Weights of a small mixture-of-experts language model, trained from scratch on English Wikipedia.
Training: a variant of Adam for the experts, 361M tokens, 5963 steps.
Below are experts of layer 9 (counted from 0) of a mixture-of-experts language model. Rows are named router (the router's row for the expert), up (a neuron's input weights, with its number) and show model dimensions 0-127. Each number is 500 + 25 x the weight over its row's rms, rounded and kept within 0 to 999. Numbers have three digits each.
Before each expert's rows: "comes after" lists some tokens at least twice as common just before its tokens as in all text. This comes from a sample of Wikipedia text that the model never trained on. Tokens count by the router's weight.

# expert 22
comes after: " f", " F", "f", " a", " of", " for"
router:494500554495486505521479523517515468547514504513455468471541504531488512535497502483552462492544478521532521511510498478504530500475486463458484520525529507507501512498513497510436480503494480573534498519475474514529493477493518524543527478483489532528497510509519562493529487537502529504526512518505512539486511459503513479489521484490498479464525485519504465504539550478514457498522
up0:473461510480494512505514469527525514466503521524462483528485476543479514529491544509525475519476450530513521521530493495470511480465499469519510515498472520486502508500477509517486488491477472546536477462525482505490534427479527527476461489547505481512502502518464499490491486536523528487524491535512535489521514429498528539462505461504490471490491477481483460520524511476534474467500
up1:502492577502471486488422532528474513502495554539522459468518450487507507518477494499528484532487522495556501519466516483490489492466506446485476535507507512459511503469509491473500478509518498485524489483505457502506513460489536480506507459480510475524518514456490502539513495518499564497552496523499497514495487499517469502464502465525514514490515452501520535510483490477500529502510
up2:516476493505456514489470494508532490546486495513546543525496495552491448515487494500530473481522504507484494535471502470462480494479535499519515500530524522477508530490470435487504486469512466532498520472521489446517471505534513533518501471486528457478456531524501448473522522552506482465513484535476483504489488515496538512499509486497515466476532497480527483478507496453491495547521
up3:522458514523501490509481534504499525484480512511483477533548514471462511533523531481540522523473479501549517498550535514512506486471475449515488531476470527509529563540513524501497515492496502509532484477535470482482532464479504491477485421517497490506498527532488526527487493504523530461494480483535474476486492496481499537485493519495530492435524500501489485547497522479523519523516
up4:532465523536442467477464534535492498510510481491501478510536499534488529532490515456554486472495497491499494493524513473481494517468497454493519490534480495492499497459528487525515498500453464515553512489527493520496424477514473484513471496483514513486498487463470515478513523505489527517562487489507520466481539459487536506504472461485512462475534481455515531530504486491518495488500
up5:520489507450496508452486468533527525495502498486463462554497509489512505498484461460515485490521451486463519527459467469502456530531497471498475488483493486493498500477501508515443492512503465480546502461517486509510448438494484494516555520482512499517497520519503503530485483502484472518481504495507479476486502489511527482488557447488484471498542472570511488490507535513516492490514
up6:492499502474503507537491503530539517527498568509501514498539480534459484502501515440571465509515508554522507481515533465496475515513518456506501519504499538500531500468508494541504501492516456506496480490513471473484487473507507486476497457559500538499517529506465496502476499535494500498501481520510478523510494504498520538476463460516481513471524467430537509495508514490539475471524

# expert 120
comes after: " ", " 0", ")", "%", " —", "1"
router:427542489523525486521531470483494488544518484534508460477506478535523482464532501522501492487491497528487519492524487525518514458498506515459522485520484523575512485515509522519507479510501510519517513543473500505520477566495523521519520502464498565537520485520536521486523483465502492509485519472495512513483498470461489481472495535522484496507514497502479464493540530471441492519472
up0:495498485521525534499468478504497463518473513482466477516499495488475517502506535487487467517515482476499486527549527507495456511533492488512498487512448466507482526444470493496535533514464487491534487441545465490458496492499518485516483473504511501470492499504493501510462552548472496482509500504534488482497487510483495465500511496467479456425524478470508532512517476455510510489428
up1:496432478481487467497514507498472498445514480507466492512517487505486505498478552470516522527520494493524483543508502480442502474477518503512518498472509504506460473431488521507485525434479506527494472472517518467499518505501492500456525505489459507520498513490491516508502480522497501532539456517504511496576528521480502545500536470521495472508497450483498475518471516478506493503440
up2:499495510493542467500484527490478479494485503460522503468485502521510459479490550493542582524489494471521483509516498499460480461514500492521503500477476467514492461483452503481481511476478510511486515486509482500472509505503458495504483450494488506523506495470440514552487524483511471496516464467530467500533526536530544518534501490499526448434476488521512502477498478503481486492447
up3:505501510473467486497487503498512508514502493502529487483492467468508487471496505448555497532500540474498526483491484509514529556475517466520499514520525492492495529460502473502548534521466497566528485462517461532471453488512532467494502503499506491442494492477499479479483526504529518482484458525516482482483474468541530522553463494476467461474533499498495504473448534497518502475506
up4:497510528500463521511490493498471475445466521487467485511568501484515527506519532482507491499475502523485485501533529520527482508478519496499472512530480510504469527492450508496487505530516501502509451483508471518489484490479461505499530533550499498516489475521461537573494460464478507516505487512524488466506519517478507554500487495531484453429463462481515516528478462478476469497491
up5:501514518519494537514488504524484509501511481515523490515517505500473486484497495485505490492483511528448506497504497506464465563512517480510520521511510466499506559471486506468481556486524477544490510463505468470497484476509511534518515534486548501516536545474495527533487522512513491496532484546508436497520497451523520551496525442538538478476523528529527479480477494472509450509485
up6:515492505497504493463474528553497481451503536499479479515501500480489536512451510519508546501486471507473486530482530506478490498536504517519490522487473489474478521526496479504488526532501489462483489462545477501507528480487468488449478505540522478483482521463452483529456537535501529468527489559508460471527494539548540530491505489476509469503478525538509491511480482481545519503514

# expert 126
comes after: " |", "–", "|", ";", ".", " ("
router:520489432483523486501491478472496536499507490464483490527521472519532518496517521480534524489485558543483507494507529540484517517500439501497511530510510538524511485494499514527470494525515543527470510518517494518523501538524521475542565422492485537500515475551516497466482505469468536468505520467497498473501477510496495517513512477480479509502467518499525523487511478459496458511482
up0:479474525516529488502476523473506500434475553508496477458468476512473546513489491433499492498516544513564488509484491432491476504496504498530509526475503502491535443508501515494488514522451511458513464485475483518480505476494477465501510461548515467486480512516487507502501547491520507553513503467487513506460501556474488494517480505496535512479539515494513519500505507503529514500510
up1:504476486432495490522519490547527512473500542447444473517491486509474522500522582493512474497485515505487481531477544493453491505460494528496505464543531536511489511514515457481508555530512468507526494482532478487475467505495521498490515508472483479518507483481504469479474545511491516515517492499525510482493501494511476507533462502478500479501514474481525530526477495470564482524488
up2:521460510480470516492506488493486509450491534468512474534481491495514534542514542475517463522508485526479479508474558488503507524466524497508493564513489501475514494484471500509501476521462520485510441465497495502468531496513479462532557465470535495517502502522503530506488471523523547506521513500465503461473499508503457493514493487519528465488518443467486558514470476488486504503468
up3:458514502487487476514463495495484487513467530511529460481487528454515479507502541489530529503512481509522482509477517456463464515498543485502553527532491459497519500492497489512457526504499499466507528491492508457467532468480478473519500464508537506494493518481512544463448479497495545528465517479530474535493478529530513517487482455563519491480523475481473519505460504489501459525511
up4:548525516501536443454472512528548496499497511490478527497502487481502491512510518526519497522457519487494517474503515484521506469491518451529463461521518475493463478493501474498480486542509456465521507493515470468484467483534533515475542496511527506491480502499480485505467515475499486548502468507492465486497488479506574542569470464494504476522537528484502539515485475506509477524509
up5:521510528525508539541520527493503515483525516483505548508533456480494480513477539493507530522495516512541476525463557500455497504508493492496546491494499505505544532454486469481479514523522474527450461487514485520506477488481446479465527438502497497513459508514487529482473509467493517468532499520511491464491521462508499504487480471501521492495484445494512494557505486471520474529464
up6:557460472529539518506520527480499512485482475493524482521509473546485496539481491454522511496508517491509549506469547503497498522460472457506536516519526507489501539477483475535486485499492515516471512500533478521483503523499494499538551447487506531523498501506485488489480554482484506495536507504480465483514538513512492503568541490476531502471492467540545502495484456466539487496492

# expert 179
comes after: " of", "\n", " in", "ed", " to", "ing"
router:480510503515504506526529473492484487520537478509507495495522482509515484481519540504499493473460517542479504489504496506507515493489456517466496519502468512527495493511510507493491484494504523526503483555493508488540506646506523499516523520477493521530520475482565520470538486480478523479481540471519507530478490445487491509466504547540488495507480476517484497504521504495470508488500
up0:519472495445499501516497480489500471494499494462485477494504507520494484489474540497497502534534457479512525513479503515412477454528507522556493536489464532517507476440483503506525527493467456461552459481526524529475520466476496486448486464506513475489496482507490486491498473501481516495509502504482497466539481480494512489466505480479520538509476468496524478480488479485559500482489
up1:543508476474520504515468566510511467501505484539445547467503498483526499495497478514511484526480481499489468518520499523489477467509529496505508467489498480502515509491473498493496528498526510445533473487508512542470530484503452483489523488536561504462487505486506565553494534520484436514524480495495487525527475486498504524490516480497479435463500475498518479503511470497519517542505
up2:545501493500465483464477492496556512445506531529498479496496529487470539508486522516488441531499463518478466510504497520474522495505523508546473484465516436475493488473503456492518496469481518499462468473562500487510471476490512506492472474467483485483507571506501478485487502490489503546473503531531505500528560493511525516519504458489499492493512507534499457522484492480496488497467
up3:537509543480490533460491501478523507470480516454508472497501529488488495508453517492498478523505465508486490486502501490513511535453506508529482494463501509488465494490465506466499470509464465484463503506527497474462502501470468525463494455483543490491461470524484474503505531510495491472481495519493523509528569523510561478526491478488516507476485484514493563548450550524524492488535
up4:510449510478505459501481547497485522484471470443515505495527521491482533484462528459484481533539521471525482527497502510476461483490536532520474482503513506496520510499501474455491512485484511492480446471543482499462468464491508465523496469525506516491507494506476471514478530547520476502520486535459468482544531496524538518500472474481494509483543488517527490503467509457556485511505
up5:528484525479536475457478535528527507459483492463503513495500529482470502520453503491502513517524486468505492529476524529473470522506546494551458512490497492476499537462494470475516498497479478512472494449510486477428484455491482498477516490528506508448513506452469492525455507531481487516545487517504499478538487512529504499524451468489516503476526507510510538513481500493532469536471
up6:514527477509528518501460510488499475483516528446546464503472488507469491551506533511498498499471476473512452506513516530502517499485517498498439471501525462517477527471480529500500466460469507538515491480515498479486499470522492518447529441515555480490534496484483432506484533500509499494507499455517513523549516514493503482488493443480472482518486521469524525524490503500503482538506

# expert 75
comes after: "\n", " le", " d", " Le", " st", " m"
router:461480488468452521497472540529489533533463492465475497444478509469516517495511564524482466479528487496498498483503520530532485486525479514495520561488500528518511483537501494510499524486533493459463489495516533459490513523502484564515518549497467515482468502520509517482528505497519503488493503495465511490502446483550519501505505447443500507491496502496524497536537499521482510500462
up0:531508486514482491517505526488498498497522494491502475503489504486493543525451505479472473536480497470530497537519529470511521460431515521521545495503476478490499518509520486463536492555523476505497455466474488486458511479494488511533536504536518485497464515474467542524465503501497530498481494519499498433500507489466480569521494472501493450526490462530503470498499472488499498458463
up1:541499478486464513511502521515493495505529502472503544531539526448497497460469523506490485471498505504495515529486482502446523482458514472496503497491495511495528515531483462520533525507550488509462472451524533445499535494496493460497544502490437477493498513475473532487511473536449515511521473508486510470552543475492494500555514484519496485472507509504490472531495485462521486530487
up2:532526486526489489513499505538518472546501514486474500529488482494484446508495525487514456470480489467543499469528452477476493466467479480514516527530502504483478483479482466489475554530513484478495475443472517466484514442530523477496533499506487463488446515486482536491480497508511495500487489503522491452535496555524503498524535476524506501512482525535530492521485506444503518481463
up3:491515511470533554502503526556513482506483532534509512508459512511496493524495524476500494485530501529492477499512503492523526485510530457500515505511504548528476522508529499497465522502522513537511473495499487446511477457550468482489542506505473489445485507492474518486503505575507516494486475492526493430491480459529530512501481440505526453464502485445491508497486513494529508505489
up4:520455502537476504462485525538483523493455511495477465481469443526478520536496487486525515488519503495467492502462510477473476523499492499504495530475461552502475512473457508466497554492535463476479506481511495451492526495486504488467550530498442512518479510536519560533485507487507504525488480519494482479485498448514544463508478509527527510505532525539510492508515477514492493501476
up5:506513494519532512493488464495523479491521510467489500481501536499449491538487477523514483555517471500466489523519491513487473492472503516518512473506531493483496505496490487508506516453498461495546456486531493457478491516509496518519492498505528483485468545496480524473522452483497509449555442531511462512524522510464531529475476509449520501496515450557510503556477534496523528483513
up6:505478511521466457510496514526497515450488514485488493479507478506496521524511495470469524522528472523516500511487498507485484524494499407516496464516539510491517545497532466485500500512498505532501466499505471477499527495463507503481497511545486543468454529488496525504514489504471562486504463552493493462488450444529512553498471488471484494499532515536503511491480480483506447524482

# expert 181
comes after: " M", " m", "M", "m", " H", " sp"
router:453508507487499532463493512481480526502457501453440477480545482509484508512517513458521487509502489471511467499539548489503498527510509470497534528454532535507500509478515513517538512531470503504488541474495500515498462451494570516496522501535534480517527521494477498454471524530558537476542515496493514471481531492513491505515534499507489499494493486511493515513460495518470460536486
up0:513550556514517484496495486471462498494467460510517513447478526514463461570447541513508521502494446492537472516531478478480501505512473499506533470501487501502488506512484506508528492477514474503521488457501463474496470513497500471490516495508505499517472481477503514492460510552505498512477453526450531470513508536477475512486490525542502512491518463482528484525463553488497498523528
up1:501484480490513502483479529481517507483541500436477535495524505494493554518503528472539480561517531521540490499505497432459498496539522500482491511494524523509499512526498489505530505504497498499480522470500443481493453487492546465527494519474537448466504526478467503477475468525498498460547470516505500507496551498487468516499461471517499524461484525508527494448496487514512492493510
up2:507488542484524542471485534499498516497487468466473491506531531477472518533462484466526471467484475469494486470498542474479497499493552465529485493475510523513491512498531441467527546475461503458524490492521468501495518484485505489465537477545502525525481514508460493498475495549509495494496464513554530506506506483497519532472524491534508489500483569508495458483483485521509468516486
up3:479495502531490502479483527497492482543527477520472471514474501485469448472462506484523457510478493453531540501521478514540502516466494463548486523489534483505468510458487491518504510510459490499542501479504472518446495439490502495476495488503509458475473497467464472484500501484525492474508482479510503501485487527543497526507524442503504501459470457452510537538474524487483478524475
up4:471476508477468534554520477566475521491454509467524490508481464466457442501450490500542510511481472505523487512432517492505482485472509458511505506491455470474523532489491498505515490521495493504507508499536475503514505483519494513511486451566488500479496525484481538480476486521515506470530485486484489477485501537510492536529485501486520521503492493528500490557463497500507511547463
up5:485514555485502527484484506503503504471511504504497493485510503475515503544464505456526529488511519447548509475507520512496457529465473488545518509462489515518524523479493481491517562500425510480502518487523516502488516465493465469543483477515519452453514525494453486475501473499523531486534510479490526525480516531520493536506506432514555482519498512532479527497483488495502497504488
up6:506464504531515536532523510520473494514443472524506509496482520512483546493449460459552506503490498460522498510462531482495487508510504445519492496499488492464533503501517447534473513501479523465493498493517444492468529501509510483509519474511528491515505509529470477508502454506562519501496496494516536525496492550540525536504507503517529519438512493470493480497466543477511477531510

# expert 49
comes after: " |", ";", " 3", " (", " 4", ":"
router:511505465491549507525538466470479524549552487517496485492508459518513478489517495524507503464485487544479518518522501521517515502497450525464514514488496508538510501519528515484499460506525539540519500549502492516525509564482517504524513496479466489527528459542534509469528492468485521481475539468476519514474490474489457478471533531519462529508488495500458470487539532482470505486496
up0:489489488510517512499459501483483513508444514484536500499503519464479467541469529493506543524491476505535479547479500477481475492474492524545485524497490456474511508501503472468539523512475519495538455485522453498507529489464517461510505476515483472475517486511503520475474511519491494522507498499520477504525505497541514457520505467497541499457524464547493496474494529469572546454531
up1:513484489430500487504470476485545499503526490503462542519502486521486533496511518521535506465492456527496529522529525496490521493462499502507459516522499518455468546474470445463509504483489482512502506469490446524513518496508495480499502514550499462504479478495474489502466498514515516528505460546520508435474502505530466538514469486511546478522495493505517486527481511480474548514459
up2:485531488524517509483484506487456501500513507458469471504510503503452512523464506517513527489485456513504515554447458539510481517503520515511503542567478539503522554479497535484486489513507525512466462450513470488478482483506498494545518487526515495510512492510471496507516500528568555477512457491483481492491496511506489488511476492556523518472513525530529536494507519451515503485506
up3:492505498515483512481502510516525449491496519487502505503527526491504522519450537480539496528529474476496517515486511475505508482515525467548493510485468474483507490501459507504530559520483498506532459459529498489462470453480469531509491474501569460441493498478474554509511533496527519506511475499485489456519499467514549512480488500520515478474556501512541534504471497493507462519484
up4:491468538523486507504468528524508476482497451520507518519483556531460499531468505510495516562449480532502505524507511461480484515532525487494466478501506493464470523499479475470530519504498481499521487483497479493487491456495479512449491470504526507505466516455503514500459480487537491479472494501504472456497549448512508489514494439503524480501513455470525499474491512454489451475505
up5:534518507507499500510474515528523502464487514524494532515513482507501492557472514468488509522527520475511459528445503513478482503531490493503458551471463523488494504471464508516491522557503498493496491475487455505480525506453478509455538464552511527528460525532430527486500494486517475523535505533526530532509506515485498541506497486474507499491469480487486497542483533520548511516504
up6:501478471467513490453509477477507504494485487516485485495494516477475497502501502476502519472555452529505479514485508476488495517453481512565494555508469530458451503493480473517510524531515508515516513481520522473505438510500479491509507446461494470504459503507477479530492538504526502471486470501540451488555519522512509517538554489471500506465544516522497524506482522465512528493526

# expert 56
comes after: " ", " 0", ")", "%", " 1", " 2"
router:400555524464497496491498489487487489537485523526544532512486452527499487496496503489480507494448524551503517524503468523492529508496500522514481533459497491559541523514510503483548479546499529459492477494497519493526513542456507499507482510498466551523519484514502510488478484453497501488516514503522505487453492517508443529516510512491505521524492475512510478489522494504510485529523
up0:483470480480467497466479511531483496495473510500511510516489476498480565490509558492487491499489539533484502521504495493465482509496544521517483495477533488483492475509508500510493491520527478485518471463527477505517469493497499465463509471509484495447519530473510483563512505510468458490516554520550509459511485484523511547493455482469487458488493467494540483465507479544548447518481
up1:510500486514493519454500513476523480506480490533455502513512517518484477475473508509503515475498523503514484457507517491517495534537511471535507546492495476508475509458483481461475500507534489549465474466463482419529439499495506465520503468473475504489530499467495495501494520496529495474534496517535483466496539484536509473532484495475496493509508468548507525562472474507540459520512
up2:504495544505515527488471463486506527487473504506496546489465494472470492532511554475494503488527515496508481519454499507478507502506493466521495529517462516500484507509485479484531482537479507519494458481463478496513524508461487541510519532504481469476495498540499560500466526533507545498515526552513482473519516496514503525541448448485507462464467444510484521535481506517498462463529
up3:514504510470510531453462506496484470488508504501500499441504498497444459500510524506521477529486481472520505501525489532466498484475504465525551536508505482492495525496537534486513469508485488488527462458488507514500465512465523496479508497522474455453504477455500519515487502491487546504538494465499502479500551528538489517517485470489519488445491456471528505508494516567526483552505
up4:490503535522443514479472535524529525504500487477516480474528500485478455508490514468524512524462516460530534522513493519475460491466494509515527521503503479502532471431519494482531491526456492527504456451487504495520495504502510503494512492444471496464485520526519517494467559500526485485481499509473452493475503497477511548550508498525552500491539482547502500492487488472519524511530
up5:488506477504500533464493518494536491523490529535522449460473538508459436491523541497515510473513471461471517523492515502501518501515529483531520464521473465529441505502490495452483501511532488508500508495541474456470491517481534504520514451492541511500446517494466487478516528513460483467490472466514463536519494507473517502509474501492527486486480484503516537552470522510518485510507
up6:495516513451542470511429517511529561477530462529523516470508509499500481490466493528491538514518504492481453537537519513466459487529510521518488511509536484500469462496456461490502503470487468483480512479529506479524512501453486530504526498500485500494493475484465520522496482539485495526528498487489476475523530481499514533480530468516504483436478496492520483490473478525522533468545

# expert 168
comes after: " the", ":", " a", "-", ",", " of"
router:496537467514537512542529473489461491541537480521485487490498469495520509466526521532485502460470532549484499477513502510522511504499446518459510509505505497533510483525522529495535472476519533539517502561458523481527508554472517504516499513483483535532527486531566508476527470503503491507475530460493523512466483470482470470474498538521483511500484487515462477482524519494467493491497
up0:493494499468466504494514514521527494490493499486498509553519497520470484504509504496515558492494461476484527553493467535478472507499470497504469517496487559511472532491470513486494469483488486466524507483504542541497472461535460539473495496468503492478507503425419478483487510497507483518514492512508481488504486532457547489519487457520490521501475536514524529524462477479527504515527
up1:518447494531498496479487541533496494495471487516522516495516489503466460528447485495513528520480505472504519532486529528481463529501524494527516472519503479500491536490511457496448524548480474495523467469524497498483499474500472484464492491532505457477472467457471512492462539514488537495523479525521488496548514488534549507496460474504541498485490506474556517515444502502534520509489
up2:486500505488472488463499504507501518407474502492489484530498505473468545515489512493495512526480505530533468503523511493506495528487483464503461513540517517445458538487522500487516521499505466496511515489513469489487520447478456498520556464536531500507528516491503500528455439525522523505508504517529466487464519519517490503459538484511516492467520478499491471539458505475511482497464
up3:500511544470486533479474514521476510478492486504476462490493498517476491557456497495535536519486507503551498514486505534480452492469552521522455463484506497448496537470468511505446470483524471478507508482496522495516519474507489479483538475524522467493495464501494494514451534471486525512501497540486459501498475543536533513488493477490493469455511533502526510474464472524498535499477
up4:515456487507453466490487525523536523493481513482494504495480506491496502527499466452524514493502484462548496527485505508455474523469542495538483512517468515459486517451455465491488526556505464504528492476521467508497479461494525471506514485561501500486503531477463527527487500485471507488503484528482515474498547483524550539547496449535509489509496480487526521511467483511524515502513
up5:503476503492467492482473496513527507459486494482501529483523532490489487538453527475529522549494493453531497503485526498469487510481558493552485524502488517496478506475478465476508517502472466474477468435537498494450500436510496473488505500532502486488467489460462511527465531493510519497520469511533490493512507482514534546541481467512516492506498489486543522519465489468542471511485
up6:514456507496474512467475490511529504480490523480529488496512506488491496522484537485535530534516477459520477531470517525464490512480573482530488509529496481479517499474474490492481531526490459501479502440537472505468476450495476497461518492508522469459462498443462504481452503492523509471524485506496501483515545483523536531530482459500502472484500514510551525532464496493526509505489

# expert 238
comes after: ".", "–", ",", ":", "4", "3"
router:501499501497504511515531465490480499570517478538507483488508484524522488468517514523493484468493534535480489490528498523518508485525463513454489497493501518537495477521533525486482473500512528520499494554490518519548507574470539511525497530471472522540532472525546501466515486450471513476478541465506507517470475482482476499468530542521460527520481490512472482491538511497472510480511
up0:536407535460485498482498525484508520501498512512479508503549474507480490512485494453544497495473519478495505503472513474484444490483507471546501497525489541482495503477513526460505500512499511533498440503528449438503499509470510460500497469479450443492481507456476482502471536493499503483523475482536489481506488484497527477498489487491549504493512519514522502481491527496540482489516
up1:492521487537477506493489496531488458438484499481528511489495518476496516487497523475508519514503463501515482536468485515485470528484521488537451525490501521512485542491459453514488526462512508493550496475489456501476478473477476511486523467513539493501515523493441512533463489513472469537496452514489505515496492517496544542516465477489524479503504544504533552499468491496567476497477
up2:529499489541488481486496530489522494429478539528486531501481498475498522525483532467504497528484446446490494502462465494448494540527533470558495509519474520492481521467498456505489521518539490488504501468518499474499490471502485510519509463502525514473502511456462519524501502496503502514526493541497529481532531494544539487510446473473523460472517493515528496528474509546504489507485
up3:491467507509491484505465497494534476504473526469496490478510546470479529507492512482524518522477470460493503482484477506471486537481522487513502545527458489492504540499452454488516499487528485453502478458545506482480517467519505501536487487501497472491475505468472496555486509485503518521497464527536505459546539485531518524548499460517490488470528475487497525502478517545516498503421
up4:520468504478488468489472533525536489457499482493459516495522503469473483513484524466518511528482449504531522527481497497472479514495523458534478517505498499485477537502475474510519520494477466453529480472507500486467461475511498468507554497494508442468507517468468527530497501511521513470498480526517480500527517492502493554528435455515553475493528488490526525521448487509529482508488
up5:510508510510505522501507543485519502494523522491509518491465491515500542513498522497465460490484471527530472457463518460490499484471533471539492494518493506481508512493488504538522498510541441506479435483525502451510506474528499513506516504483519447450513507476506484525518520509515514483582492535485482485515569451537524527488502489489514481512485484485523514535491481512535457472508
up6:500479502503483500499465510526503498479488513490486510491500523477479509543460496482520494514495478474515506512470504500458472522477554485533472482487477476472492539462443455474505540516521473488492492472514491471482510461519478458486541482515524506465462523467467542543490502526519490514515448526504494470550507486526545522504453464511531480472506485518530523535452480499536475509482

# expert 114
comes after: " of", " in", "\n", " to", "ed", " for"
router:480509501516504507525528473492484486521537478510505495495522480510515483483519540505497493473459518542478505490504498507508515495490457516464495519503468513528494494511511507494492483493502524527501484554493510485540507645507523499516521519476491522530520474482565520470536483480476524482479538471517507530478488448486490510465504547541487496506479475517484496505521504495468508488503
up0:566498498497509501497475547512495503508482518469485494494511487498456509531462513489482486537522496483532457518476511505503507509499549507523485513471477489482503506515485485473550503498503482489482459440540500519462487444502496488497506479547496487477486530477451539546452552512490501535538450515545494484508514519527521562512496448491510478467494495498519506498480502476508499526514
up1:547522476473524532503476503497504502434501486507526474502489531501501483495466497522506536492475522497487514500513504573514538505534517483506496496543495469497524536501507517530490479554467528508474467499486494479490522471494507494466547506498524503497491514505482441542470491499476497526487469501477522478559511462532512486525477462515518504527563452480506495518492523509533486441505
up2:567490491484526480482459532523524495484476512473505492502508501492480517524485517486513490507535500485506502519474530506481474501522542488535491497490504491495484513442461480484523502508490449516466485425511487468438498445497480487475522470531506469448507507481478482540443509548492468501546463520507483493512497481519525519515503455478510484494502507483528515508469508473531474508534
up3:524508460514539491508521505526542479494513468525480521461464523484501482522435522485443462499509505495519529504484501514515489519539504490513501483470511501505505523488485478455490491526473510519500479495532456492473521456544525513455544467524506489525488505493477518499430523495507484474537473513490488511458494483526501497477485470480494515484486478470583534475494499517496478549492
up4:547469483518475500511496477477504526471501504465491490466515517542472469516460504503542546522478525492514512506473518500484475530505503520564516493510493494485495529462505488490511494514473471512544481505511437512496498466485505479528498499492507450434484509492494457505452525489474520499534482525467511455482536493499530475522452490479537505495517489492499541511464482491559454493508
up5:504502500495502461466500486484478485527527528491478527495502528509486483527459511505529485493493500485534488528471500515504478482501510471509526505529489495516481509437501483485522522496474497499509523490492525479495462490523495515466510405482528440513507523493473498507479524505519548492550514506523494526511543561513502482496542428502498505478469495485536546452467476483499513547516
up6:495543460505512486460479498503488490506480525494530494498517483476477482485504524504493468458487518504521591500474495552527519548528510501507458496492498446495493519506509506492506499512453502517501474478469481441493484469508486512456510492491543481524490510479459471514445522495515503496506504511492495498546491526563544480470476453502480528472475487486541541497494486514502516527473

# expert 194
comes after: " f", " F", "f", "F", " a", " for"
router:524472475463517535538478497533515492501493514509435494452517531501495504525510532464516456543519485514494533511505468510508496513492477467476497509485532502492540482466515496465509506493478488581526507511508490498508469456477532508469506518507471534524489479452532527526514463542520515455528496501496510519475506491515461488489515469453501474459495485526507479497514547453497489514515
up0:458490503493486503502502508501522520491526514514473507527500534485505511538490458436498513483519507473532533521471460477507540522508516525504525497531539546447494500506497449472522508467494491511544481472566451514495525481502527456471481523498506492485470480459524495523453508523471495503512508522513491525487521543501521499536509443494505486467526509547534519499502485453520491494478
up1:521471560457541505476485471504513502511510533491484480503519533536470504511494523518471485508465527479477504545494481476497473504517485449503471530477541490528503528529521511530505502471475433518486497497480466513486468499523483496485515461551511494467496470511446486533509483474509486469554490540526515507515531511513496509497517509500523466498527509514536501502479508531521424530476
up2:527509464491500515498461517506561454534472528525503514472478553532475500532470506484536470515484494487505517493503475526528503463498469505509493557520504471476540488463527511509501490499469489527514513495507479498484500491468495491476533464512545455467523517500526503478472490507524496514576488504492460467494510559496500496545517482492502466465513469488528524462475491528501533527517
up3:491467526510531503484514463514540494541492483474461533506542520498484516480502539492467467519508498469518507496478492500472497502518491483495452485503528512500518492450486493492472491470507450517510509457504511475485508521496473447505514505526509484486471508464471538542525519509526515473532468533518513522480500568463464475492528455473495477425509517490524453517478498518529485526512
up4:525489506462529502524452501527494479475477545510511469486506531468497514516477525481521487545491443521478503508481502493496491523481516503492501510551448474426481524501480481480530490469497492521548519497542479505528471427460521471524534495542493472490496498483507514500478492508546525481515485536472496499509490477533529520517523505469506492508492447527525495514462511506496483505455
up5:453479488519502473497467510534494483512476511518499494526566515464479510550479463503508476496496530534516509560491490512491495469480485500497535526504515500484539506493517484505459549450530475506496488481527495509510552493530489453463480496530567492492485522512521527514479484541505464465539505540529462501476503489481524500518508493487559486511501494498494458464468477479514482505495
up6:466509507544487515464462522529547484500476503516466520485515518472497518516509500425503503497553471546507508508496491499501523501503483474522526483513474509494521500457506484502464493522492520535497478487509499485496445481500509468454484487506500487443490484490453525475500495493511503427497478476492500483518464522524498527490470441524529523446506516496494504552478495450517491457493

# expert 159
comes after: " p", " P", " ", "–", " d", "p"
router:505451497529523498532484534483506519528530508543493500462507494501550489502488506523473444468518519455507561512502494497480510481492507537485506474517519493543495488535526522490526484531510449503454474524483507520517512508463489535537526494475501521550507445520487500484501473480521518440506531496476454477459447499519493508482497515478513525517484495518512544465488475467496481489512
up0:481475514528511480463477501495503504509494515487513522502538489490505488502481524502493494479540500453505521510514529452434486521521525484510524499504541475481467504428481497512539538521496508497515493473520518460487494496480531517501542475515532510502521530500500498501449495480511511473531503508548452465505547534529545475519470517493512521482506487518541523511444491511474473563534
up1:520465462502519500500522534507489534487516556526537478469506462485510518515505508467535469491503527462498502548501527487467473476482529491489512503543495521492542494487503497467513507516518435469539472472508511509485511449504513532470548467539470530512494485480483520504509479524553540469492455461496515483516487488525477521494493531482550510514535516494504506513466476482540514518478
up2:476459507507482471510494507514516477497499589480445520491518553505495477495454552482496488492483531501481502518492499525475498498518522501493470505522456518491513492488538483516527533541539494467485508488504483488493510525545519475486522453491497449483531514493484498509512522527537501436531466472532504512492485469481543530485504510484500477502449482502492506484461554466508492509523
up3:475485509481470520518519522522498482506492495496510498525485545498462461518496525455501470480521541447480499491477500516448476476503510469515458505526514465518522477480504473513516548470493494491519515492525481463485523514503475493491486470458494505469482558473463532510503511539480456450525482519569529497495490481509500493478502480514502440508508495457499493499467540529522537479463
up4:489503461546521473500522518503524494519486494533496530478481467508471492482499522516540513497517494475509512483476556466526487471483512489477492515518498459478484479480504500510515560485518511533536497498523482468510481471489522523513505440543545499491460479499495548500456551505570512490544471511475476502488483544512508514510495477531517488471513460480527550494454515478513502513470
up5:500471519466495496466485510493471476542508566523522494478520502520495490513488495487524500528499497475518501475457486499491534466473503504483523474466515506505506491454513478481491513531472472518502503452513513517463487478490527505504472536530488486507518471463489521532464516500505477529562497529497475542494483516547462505504530467516499511482499465479527497483423446484509553551481
up6:491470507544509473500453520508518467500480543523519501541521509503493449537509479512475467495504472474518478560494526509447511482526503494517492531505534530486531487511493507448512507457517467472471507482509530462499480499527468512480499482511504517477458497518481504524511484502513486503468479508465487432516489522528492517487494514495555505485517529488513496514440477559543486545499